Weights of a small mixture-of-experts language model, trained from scratch on English Wikipedia.
Size: 14 layers, width 256, vocabulary 6540, 19.6M parameters.
Experts: 80 bilinear neurons an expert, 3 picks a token, a shared expert of 256 neurons.
Training: a variant of Adam for the experts, 533M tokens, 4070 steps.
Below are experts of layer 11 (counted from 0) of a mixture-of-experts language model. Rows are named router (the router's row for the expert), gate (a neuron's input weights, with its number), up (a neuron's input weights, with its number) and show model dimensions 0-63. Each number is 500 + 50 x the weight over its row's rms, rounded and kept within 0 to 999. Numbers have three digits each.
Before each expert's rows: a language model's description of what the expert responds to; "gets" lists some tokens that make up at least twice as much of what it gets as of all text. This comes from a sample of Wikipedia text that the model never trained on. Tokens count by the router's weight.

# expert 8
It responds to: Pipes and brackets ending table rows or lines, heading closers, and pieces of infobox field names like Oper-ator, IN-S-EE.
gets: " |\n", "\n", ")", ")\n", "\n\n", "3"
router:479487572524619619427516487505449491518470520552510475520545531549541554451559512554474528507443526511479522473488535542527517543487470556526474539564539469447478445492466535444522513509571575
gate0:555460456506538465464572450563447518556484450469516424492531634591432497494485464534461458443494488459436430470491508493502474612500561435423432517426454492509488501539495475512420542434479507
up0:455549477523494515524506600545554401391466519493498573531472513458489398483489435548575512495487509562504392436549483530455502519487449542545510494526474622544580478573490525476525389517537570
gate1:542504426471495508533525563454395481438471453486577474535500518483563486505450494556569513504530446507506504435485506455433514514512494539546500500512537464455501474468500431469536522466615510
up1:472506432500454422419395456451559665604489416536477538521512456454531527476461438421494528574477546469436498412531422523449535475501543464472460528466502444460501563472474546495564476449536474
gate2:498493547440476538531422474453571469427531500463529446465511444420569429534509536447476485418505502432511377534468471439511458508428459474469442538482489524379573581390429460495530460434488449
up2:502458517492503534399555471466510477498489506531499533512477445537508458487564330454529506564475487527610530499389468599463499463488535552602562493526535463520516503437487518530452520583427520
gate3:520454509578599531537409570516603430498431474417467500466575612500592491529553519465481549462511547500545551459514586496532484594593580410542457508519502537507499489471523470480545450422414542
up3:425533570464474541489531513464446568525455556594506462502468515545493518503535519573517454517548534595436501518499520487458535503502392525544552443560491376487455463533431534480481396463545474
gate4:453435547454457559486493519550467493570469438353476457459502503460490529504437566537539548515448450452542525480480466454463525518544426581495530369468558507514474565418502559433527436411490530
up4:373508518465565423585480558550461463386515546591626531482444527485484537449598531567505494537487541500476434428576536515562501478511530475523513575518461433427528544516540579517578496569512547
gate5:555459556456505513479565482569462553436507471527469424490445437493500440432499425527509515566512445477492516555492592413481384480618471580499537466564414453511492533498533507440524477574387534
up5:522481536467566442524530550545465537509426514558443501496543456471390615488465546517516487558475537530546524436516454571604463519587450533499486520473460499510550530549430420536495566596468408
gate6:364600495460526484555625469466484517506437575541487609522530486420428496605479530515586491443573470487507600498439497472577484498440535491485547487483448477477519525490576499502456484522578447
up6:398548458413567574537512564494419481508547593441557527438513546456532467430479569508521535541513547572513438525531475506501529564551448541514561542500515492521523435463465463435536365533586518
gate7:452538432476498548515480514530513576576475451546580497428576558504440466519507617591530475456529493419531590527466491558527494461476531589454417472465461477500524571453518510574480545524395572
up7:436556462480480527554548515582527467489507562389512545521451480413482478517491549516537559405504437499505468509436461529549569511506533488505520508518487450463529465506445434455434565561548556
gate8:531470525464471581419431491561480473497442554535422556450476450360579513475481493497414504403552515479513407552419635444506459481552407460464499461445483473452547522513570472477560467533581458
up8:440487575480482504521318535535503466539443571461439487580489559508520499498485492446426554559483453549537556479479487463448500473593492471498437421479496541480548532527424488531530519472563555
gate9:476502473450500522461517530409449586525546512455532591455485576530514581544419503506580612502453494429524444500450430471494482405465535518498470534501536468479545570428468603425411453543500512
up9:482541429409510605442498522542553464475475558570538501511504543436506506548476507496471496462587501475411463470551540527500602506491541482475538446510525524541600520516485514578605469392419481
gate10:444524579508542471500467475466401550431514545542454472596502458500494499439524529483459588517441444441444501507560498393578482510512475466518587585460476529540516474449410529566509546476554520
up10:523527500513626514545468474376488585433429389487493531493461496541545525494502394536421506468483433537540426517512536441425478491559569475484605532491511492439606522485463482474521535556465526
gate11:480557478581568520533478474370497485513569558475470506405379528423555608405518438505512442449540508499462523516529495535583445513478469539515509454429406408476524463486403467430541441464468548
up11:538563502567451513511462393494558558553467537499510472459435467584535513546614525473539480485497481453465499491507492491457553567477480496523475479533453540584385515561558464573481562546509492
gate12:409479399507501471529527578500521558476564471510682537540543515472393467487408588575436498503486539534471458464484501433533554539513437456454350504495499460441524528514495489574498596477390513
up12:494445360515502508523532520422544499469461489560543467571539509448378470474535524564515488466540439539483494455562542471494438563571507399456503492541488450505530441503506513418387506555459472
gate13:468417520483600516436467575507599556459486474484482518478523533485567518505372519502444529492445514493519444499441448493447533494495440456506509508354485414588548509410513508581396467481468550
up13:472545480544497442640522371554439404474604619501522477424542530425532499485527470474448447581569623422444541465486473455490499542530519430599509450525515528525436480525450513496486532407487442
gate14:422558547502527555469458475436533545478459466447435526636462540534494444502577511541460486545434441473544439549484394519579539488491546478537588480574492473428431420484490483519514517556484421
up14:509624488472555647547522527544516581444546472499419465471570485443551447462583547549497524402503482505500494487509540389453515504558438414439465387552520594538464515463572533486466533507560546
gate15:501448526421462465553535439483394397410457586528541485549511551569462546476570551539468553528533473546503539566559516377505466439541446526539519398530494490536396545565548517520507465504438489
up15:460520517357437519550493582508502545481447555442601533476486461553462498543509469413558508432460495601561479456540476546433426397512560626385569506398519463494548538532531501459553534495521564
gate16:500416508499529551516538423469525430576496460529508644457518490468557423560495503496472420496468543506439539456438557534545505514453517451474579463548435460428587503494528508496533504473529455
up16:567413481469535483504466417613440571504452523581440465542501525494603469400468464431441509529468503521447481451467476497478504524536512525476487547575472536532587487414527494598498562531492510
gate17:465516499571512392506474521476447496511541554424480535508565512486526463410466510529531365591467549509454477506531510477479433545461498455504541478484448483469535522534466513552450493587603601
up17:584553466504432588455463516455473494472450366543489492468547497420596493553601483452458431465591490527567548473464459555574545490565488469498536472527504469488457514494540542439549615469535383
gate18:597422511474554488437497469493469467469470434468495407528464506520499513566516442533520404541557444470570498489507435485435532498536477536508479495475396500442490440517509462437393544577453605
up18:542563412500479530535452517512516423484474406495467541417542504548552606593534496518467545510570453498429534441517501501462416513422460471512543498481555379566474491545489574529530487563543482
gate19:580525439504569586537551518437549483482575638549456584506507424577527472509493499536469465586503567482598436486516445501470476448466485454457616512546482512522475519573534425573503578460497474
up19:497476463540552554559459582533505498456501500506476464489521461510455524526416445446495527513435518545502449435525611510495524513528504505502414514483466450459561499533523571474487448476506448
gate20:451500506502366511503459472556505474483508441546519477493507510572482453333602472483519480433487456473535484509546482421578589516460559530469548511535425479518527478492499555539479507429570502
up20:548487501604535511517479577582419557534501576469497440402467531414637544528469468460485511448506529548494518520562495498503431492561492523584471488502463490513514486529503559374484546460548566
gate21:505588427462477443522426587520499474550493563511532512528370441466524553476427457543453562467494444514527529564580517433468474472595439505512398547480515538534487480487435470427569483459503524
up21:475475445468531488412399508436434365404539444538566464531522531552444599432539574484489522535496508431374482462468549496563565578543573455460495472457482486433519507476511483539452447430552492
gate22:520528502451579493569459465566430481504541423545519642426488517520430536531520500580422484501578523531485553388489460485575521536535439479508499529509461487491527539526576551600583564524490532
up22:490480544490484527493531500530486546513467491458520478539539453479491478559455493416384494516519474462392533487450432513519568384488545413486425545469600517496541511438501542533578506583381445
gate23:469417478480446521413594508549593549450501523488443437433556509551430461511554508394479533599621436590477554465494441500579457489475521534546416395437440458569530533454603526498408478443427538
up23:559481490419542494548483563525438437574448452535600540517486394493544565518543536463566539427491308499484369528494519477471524469541520565556545472419474463564504435547576539535494427495495525
gate24:468535521468469466455513511441445466537499403434533523393428567468509553577477509552485534408485412572486424534527407557517468477512515466446532515513480526521519489428517583493472538528606510
up24:622443511502477440409473550632492490629450580504417613513465510602482449454556534463463535539495501486477512510493412586547542477607491466422619487619536490444521513508457519389529506472465459
gate25:505470484477473495514431489585413464579445478486469464536513470587475481539413488516465477439452492467496503524428440484522453548459530517499495509482472534392425403639502455375527511541525512
up25:545545417501528500599550538478532479461476450597447468534512385483545491538436469465572626468572533459484554492495527489472480502462457526545544450441463620606479476527500472489467578554512577
gate26:510525490490477532415497466467532536455584508572440548528513455492434528587482452402503517459453491378501479502473360501555524566515453480410498533512517511524405456515457430502424502535409494
up26:524474508518468540552466474505579553473493460607457508470564544467577599418605498492443496445533483535457417557555504536483597573598440514477456589489464500488515436500545383573484520477451473
gate27:650525443442551547528441480511553498461550445419540564443521473484575538528438466477488534483495574467452444564456483476483460608404435519503443517474421432564438481537509559543532424550435424
up27:493488508439459406396506572555499497550438471545555513543471407503480403649499495534528459601450526494455542501518427477490413553476497514448448513510580466563474487520409479545382517499459495
gate28:493552534431503505493536484534421510460416494502508423491552479417488487564550429482480485540511522541528512593504560527534577518376522489572497458474452493362508477557490458491514463473438514
up28:486587512506544439445398502605455521604425577547504591538581464493535484541499509433550505518456605577476494484544477533553530526417538582428568553559644427525471551443533517592566481504475332
gate29:440456463429429509528429528470465517508415639495541502617465630419366507514495436529496509449463407460488496462527490414549504440517485497442620398482511547412464512518490440477581543582504508
up29:370563488505444441496477459547552399504516560550517483496502482526439464661483428519490505551593541498514464509639512542598530448496498524522510485535546536409533507576466503467479397537519460
gate30:560493458453501492573521511514547494429492575499585449433566463524492403461461568421410495559436535579541428525529440518509471439508454508512365485420401463440490490542494508575455466525381461
up30:515528398528584499473523513567488576503537548497410595474515520488505552593454516528497518446571462442439559450488463522515470578497544558514462560511436460569477480557502466430481537502602520
gate31:583618537513469579430498461486576547460525549513513462427544428484511421471531421470488513498448580534476451508511551469502475483479535571514556456484505503491592463467486497545517479440593551
up31:509566645526460438493545492494476584457502435531513487510383453417450514544473474549500482466524467561538521447577476595548514503404476582451533432551496444614549621525464444509556545531600552
gate32:617487502524493492545495502467530554535483583503549444530509522556424454502580535547529469516528517490505539510471472552455411581620506523426542536514503445527571493629614448492530496492457544
up32:499551534505497487520514515471486507522562446504440520591424434488422494521365454454530558517493430558532475565547532528445476552514502549449520584543577511460495504522509505476538488507439445
gate33:449547472416448496604470444510516483493549492447392481430498450496563537456478514437480412480524557549551502348468515541432481421483424508512527531517469480421561472466471504462483438545496474
up33:459554551438471522511603515472530496499469536560508530487577458484559522413534467404487463562484564576516523496604491491481519560553422502551519530507477506441499410467567446479691492541540419
gate34:660537442403588522471514508447506553471473458537470482447442435510483521408556469411414498442477539445555461476494491419500482544475559460513432549429559515462498441509477491411455476437570491
up34:504498515551481564444518404486457517439486474440426518532482476442463536389470498497491453493509505522499488556475534442548501476439485511564609485541497454445556476394546548521534582577557535
gate35:404505485477494401622512498508513516543517455545515413440646473499445483466474488503472485422397485359512494508531434548534445535553449587512400492453491499488521431411520562517494499537487566
up35:494446513462403454551501560546464480520510485551579530499452573462453502476643450533494491467479546562449596506568602507482484486544561493475477430580524572477442496507552465506594494521566479
gate36:521513566616425434421449471496542534583436507552520516398498547616511550512451501448522470537518536581512447536425442534507481502499601486459500487485585556467506588545490547444448504438515465
up36:438583478573523467512400516471388458466474508465516491490437465532459507516457495477499486397448530487525389510541539490516485505459488497449577501456426470473451462503528427535521392534469443
gate37:585468530479602570464527447483569484546452498494567563551527513480434528594515469626519580462476471551325531497493559544490519484549518520560600470487479375602468461431480499498540453469467510
up37:457440526438482467466538510530505449458446480507490533477442466594620444426603568549390507456459541537499485511465475560465566579543501449550520516532579431587467490535552468452454552447507454
gate38:561482553514473451457455518475511502582567496478508582533477462351458501517482552451559403504498498438467526464497525606490475486475467513484469591459439515493445460452511498472437437568479481
up38:531419482502443539523544513535468453480499479524496563588559514536470382514553456517547454458520456533473490537505555499501488497477490419473524494430581491512411575516515441427509470475444523
gate39:550481411474585632524459499496539459531460540475469532436493516430521470500419484525561536511499491389522463557562483623529462509507555516445504513410611541419543538497507559462614442520477427
up39:528399480515503501462559553534521497430411488535442495439411463484663579552539583548524506499549436415453486585542549441505543494502512424496488550503412456495534515639533533496563566504526475
gate40:442520557502505478494433601500532521444606489493484475489444490501526491480521473569536452465545518511559534495451487380478492592555547481432492553517530492594518448572467533661507477462458572
up40:456444540566554479503439479547424465413373527544516475589605529581476505450474417476468410533481509497489492427530628430601500533440450510579511515498479424456468542542504487550405473447412503
gate41:498375415489508496515492418491515439493500548438551543498489592521487564447506473446411419546502564532456375583440569554483551530484629473471529507444580538550577465469630481590552499522427436
up41:523489541513442437460554581445432492425411408524570440512498531500548466613554485579529513418495504510547568472511525658516609440475459632486497499496512445412503525536409529473458504549559491
gate42:575525486502488515514479416423546551489584546489511528489543481504583527496592470421592487400469463352541610571541409486454509535477530386468336538492438569550551505460473425459565502510543597
up42:414516444521572513531602554420558513456503477430447548480579577418480492559494531469477549443543492447547542460469450543499529602499519550480460414445487572508486585425516446511471572603432505
gate43:527586502500506471536533512449442475529483484486440557485567571562539485496468422450567462439474572504506464518438483499457545494494517455553467436502428454520452488575514492460479441376537468
up43:552495411477420558536525478426374477513486508452451475490525515478541508510524595467458552518456541487519484502437552467509494463438518380553460572508463578450396495553480550537473480475537446
gate44:504500550472442407445502486514523542530446491499427517447432524523516504493430542523551424549516423491546565402541426460547610433464530536518542417466539556529484540510529535423534474494589449
up44:510534470499533508478442511512539553567497594466495526429519470441412497513495463543509450507593529499493464430576508456517432576455515585592461526538544472480533543630448446372480409496448509
gate45:554510529489514426491476568558522500548480589503496545543529471447478465524481424449434627504528580465475528564499436484501573540553620496405500521479574480402444541533386511474503378546460569
up45:537487457438457508529519519499527537533434444533532605548542473443508564609476543526585535513544531443429541521385490526447431402604543418535612388553489484560552540538491454465462487510412499
gate46:548443324464516479488502472540675440487368490529551561569445438482546425572513563605528501512440542526399524574505445521577512547481457431419422507476512464493503531545540459521584479561465379
up46:424506516555541546522462522506415498551441543484527532485352570478471538504499545475532495483578485504556543561509432545554491536523559401527520485487470535456457492539401438479484466619542476
gate47:509469409513546524455613494515501552489416421531458503491530513476439577471531477469562416463513430527543551528584376547539532558463558583461454481501437525430510523433506552508438530514537501
up47:492485507480468496480579552466537438433533456606583508601507449588477451520463540455497606432531423541487587501579484453583532523535545543564473476457427437479549415506517507551449525540436461
gate48:449535533518467507463521549523465525582435481530464535536421518523564521574533504413517520563446454412516529468512420519506499431526517415503494525513510517333429530507435535454474489534512481
up48:457422598463460564502584598520489477573446456538452365483493454491527436500453507577517546475448359508529473458544549498429469446424476388544510523499507459444490434518538537468465514482527462
gate49:505571463535522563556453454442509548510492466476453467445550512560612456447486546543460528546452476498571519563493472516534498620462544509459524450464578447524483541539470458566521498468483466
up49:473554436461511558550425531493555525461480478502434434626495547444421506470468415461448457488436561505553515594555426575535528516546502506455615595487514510488532514563438459570587480576450516
gate50:512462492520535488465437393475532423528487437449481463518430498534641520528447484525450524475423536624559434450423548526510518456558505390627525456495479483504498576447454505527396506525481487
up50:455521536488508502509469556485504457457526527484460495522471409535424470565455447460572489417546548558522551519588548459448417433468554478500539500525522478443537486631486534531504516444600437
gate51:566476445469447440386497481503461438509435521429460523488575495564487535469546405528534476475477504452523498518629487588553593486475513460496461523568545513477436556553475582540475456491573502
up51:517527466536489477524601565476479553505387502552529483583561497527543486458510501459513504540494472506414418509480560489417480592420580453591498534561479413533444510542511549546490647492377591
gate52:501589503538493564526565467494459444566456485515513570511468573457462507585480457477592492481515423494491551582519589472516476514457534413449448406501498609530467485445608435441544545402566433
up52:512458451441493532477556471481446542619570550560634442513473577481438427424442418509528447521419463525525474463510537463486472594598507502520444558459553496452476518483488484465543539565517443
gate53:532553522526560461610445456469453521550510524433561486444414488502497539539442490490547547472527520542487499531459473562446505490430520507533461558514537468485383514478447449436434490436408459
up53:525496539504477459491413514567520400471532497556569546418436399565432417514519426397505439491470519576535560499484419521501500533538485466554514460468482502476489538495595545467488503530513542
gate54:427533583492537534515452479412494547497412557547536548514475451486492511509591452484478575485492495491529557500599407491530575532500431523491563470595433536549539581516492516538456490531571550
up54:513451455511492473534549575453571488525477501474531503452419527453418465427443475506549575429530493443583374434529621544440549536475489576538518500469477568546494514526545641384421546584408534
gate55:551549438520447554498445549566565466516480589463511502521445434431555474573417496445444537441495589541488495595528562584503402492504517518482514468465476492580505494514559522513514539485463444
up55:488414470522486542526525497495436490427452438561537494516452512522536491526509431458508476461511465575436556527496550484512514483455477518465565451591489429578408495499542449583496392494489451
gate56:447483471556533476612539514517530423475598505462478450467524511572473544448602475454552533587572471537467500476507544398503440600473467477471525472485449526508433555468482561524469589543424455
up56:533501555390543417502489525533509543499504444522476563500518524544502429446493537469630477438497550461553466527524465330565558515501543366529449495525545519445389447484593473548549447551419539
gate57:488518341535528567522448533444488440518449506469507537427566523517612595518536505435504556493454376510467518520441567509514431545415415345521607524495509469461578558488485502513473429528503480
up57:502482496485419454479527465525515431521584581536424470495476558419502547490483454592492432572467442494511547516524475477488550531597510518550442526484566462581493474437484548549596462440501522
gate58:581556530556474546536496557447494531501515526490545469546640431443475587537427524600534553394498451534549455510533556502431455473535539470480547522477395523522471449519454496468487563519461558
up58:477406506462488478530431548510475520456549567521556372530562488450590415491479495460454448518459517548542436414545512532430568516571515503517465557519510529479425509493515492563496537552429473
gate59:460501500483502516484472409432468567425466473510457472504579479506541545574463518469489495527562460455424453435410457472514496373502486490505535485543544493475476512496474512444468528526500495
up59:502491435543448521458481470585505511486489445527514425484544456529543370410510507596546608535482463537494534517452539524461480607484532520559486475476490438445469449478565512481517538489537527
gate60:521503434579526461463519471407446494466481594551482498469422463527538482545563486633519520506485487508557499454476502529513531563521474491475619479448488526522511420575474425501422575502454537
up60:508462432462480504519474514436406458514527504560450471527576521495385574524435492493450527580525480507475550515424540497520454581543498510587519433505410411469444518470541465425390454504522459
gate61:489470602562422502513473623528466591478473521459474510459508497393480487488535451592529481440506552516444445498565438467429610455478606485411503513516592610530533505494495570449488411524423471
up61:449473452530516506477497506427431500538477479492563428452570432484512562429515509456470537476489549622434455408462479512460504590485450509518505511440404480405525540467487515576481490433460561
gate62:537568488504502457481528540448498581477463497422505413563518559551378478467415520456503439525588489450498467546492486422435555464510532461418541533489594529474455403463485461475518525500473479
up62:551599438497584504462412512586525430511537525572524492463495464488478542490370471481450480547534490424570476525496462509548519512527478526624543539534466487496437442537499495470494368553520545
gate63:539540530477519440603550347479488481401558519542447533517478503511541522477452486497569545481632500452433436450447583494570524595516488499530514434522417491597490569525442428523558416593567549
up63:509500533460497493531494492414507441469489570519542511445407497481560523558563470529549447483548547536430514366457475572498550479507493533491525563486554518587484386499512514516565485540578467
gate64:445486519525526537476519508480487497549559536508491471557448487465429479466468423426512462509543568541458519386558482553450442518543552589442359511518438486527533532447463497491604468478381467
up64:554474527475558488512582467439609454399561547518556598429434490521553505486495507534549507488512429513511591556512556435493499512502471508606570426519494492470470540507488523542470406520552584
gate65:488440444480582480462567499436539468447533457423419481479550497553428541530514587429507526442551441463451449566500513540443448473550437547523466651511456413429550480419353542553511462438529495
up65:515477414613495526529604559332532429500463525382534419462596535501498487514510355468511519430487478494461453534467492447396450466482461515583446575510482521464570580464548499445559492499482469
gate66:526467563431488429396454587560559476555568578526462508532516443431511504556479515517408541527499593521438492531479502512438487527554495559568424469530556495566475464442515495475561445408455491
up66:466529509470417442488459572498511488517505499500455500460535557490503439526426511475431546480521486510514476532493467592432468609548502557477459503510439540553522410465473487507607490520474568
gate67:586486421525549531461492447527452489523525490604462531536529494455554510481557547481467549517534524440474572471579515516456472550512398504575495472515385506492489422472608441559448536522513528
up67:473504421540491518530616457419436493483462487421487497515503504482445501585527532470508443434567516509485455487543530513446423463474450435514605430495532584508385454462509461483411549449473518
gate68:434553588492503444553561522513535496502606437469440494473601609458474566551544526534478504513501479518344496448460476624343566596497548471447449558499495572515535493441591475429451511581418467
up68:496563515574557483505523491534539460543513455517430463558387443524468478572430414478541499568537477476419575446520490553443507526514513474405491500480494484500387423514475495498536481554552505
gate69:525520390476496478596473444531539525453490465466428555484522457505509507475469516554472452538536452467626585557442468567571557481431415558475531468518465482538447575552505437662550425511543429
up69:498464612531498461401437472534563481408497491525482504583518376436521483578513600476461488574454499501504426520428461456522561471498540529533549485412554495460399491562503522526529592543448420
gate70:496537596462502534533512416641497474473526431449462573520507445559412406589458451480552495405457432523432504502431592351560476528493533439434564522535406510505508411490485481485499480421497559
up70:518559493549501527456525473516505601426450521509466572563463492461561368520552533491508552454558558542469542453485561459538525492516437496558562508526537492436559434539504481486445493491488465
gate71:477494432518440529464455434506389437501564489569485468478631497565524578488543565643490473508465499558391453461463612397625520495579479479481475459547464515504449453527631475528469449410425478
up71:520413469550432515539586480388466544538416558566559461469582562511505403470521497472497505511501463473608447468470420486495524390492402533468456602600463391418505572521493507432494452498466504
gate72:445559523485514536569524535542532429399522462497425476519466488425380530598499569495434484571523453526450501486562569542546496459536382490532421479516544579506494514479561541516539415542468482
up72:537420560409508466499488508550564541573485417567587512490533478569568446430551572413504444500522621509415505454432484481510499585499481465393524474467559518476548446481522480550516567543516507
gate73:558502531483430450499478621530482458594581560545443510421499476488555453441480415451509479553566564518502432449604484527440537454476473445516428478548507567461535399502470413550490479480479501
up73:532493519501493540504562580453457542375439433385502439536456535488525455556476444521505435449448511423555489480551428446518497483454449524445430497437449531455474597496600584559529498476480500
gate74:549504595419394447553404479471456548511622552472535527594490532477479524509587523534559500548510539457504508577530467492525484512410569433436481581533597495501481491501519543509522427421448520
up74:441512475410427470483525518487482513447497499509490538484521553503432479492465542618434499540470503507550496511483422514440397608496517513508551455457451417528513508506552438549508507532421423
gate75:542422490493514448477468420468507460486433333372537379479478511545538533493441608500515426442489590417580489540491453501521524467458516395533527537468516497502480488440562468572503510489483551
up75:530496540474522466505560500495371599547477467566430553556532559513460466482665505456477473449463461501494470461497438569405476578465524555498481544517394457435498499541516478431459542486456453
gate76:470536545487431438489456477511486511570509462488522459572371525509446604422416345521543487467598457540485528436566577498459532535501508558476494517560480487506532542496565549451485441569471452
up76:510579551475502437471495451446442548394477474404543538466440531467502592406502573495522383638493437423612515513596426608548482492442487480528454550453478489500528540506450462504438494496502478
gate77:425534524543589479559550554476518433514484452496558565436520553554539530461551486455487451539438597418481525524571546532545548483501406596439550509478474388560455460440456505509440520442517489
up77:496529528414533613528553537478567510549482542484490554534615544569543477529480537571589528522530391433509590490487406494510497500509533469576514450509521536569536594503444462506530524494558486
gate78:432499551485593530519552498531533566493487521457542546524466489530454522476562450502553524538487477563520486429488508502444509570455516635560440520397451502575428483464366440506570534465551561
up78:486465545468593477424445479529519533501527467518542547532503535555424541446431479407444564515483507426440525350398471615507518553427542472547446487414513399475496442533492429415525575529462558
gate79:502595486500507503511532419478456548608447537429456507425491551579532484463505541485499533530463502535592532503358555430543583478402443520586460439543544451456487455511529420447488546407559479
up79:520471539548493507425452555482529523464434475403585467564495500503526425491485472461462411485496615494487511487476544470491489450476469478527546455536477590574488473446564481487514582543442496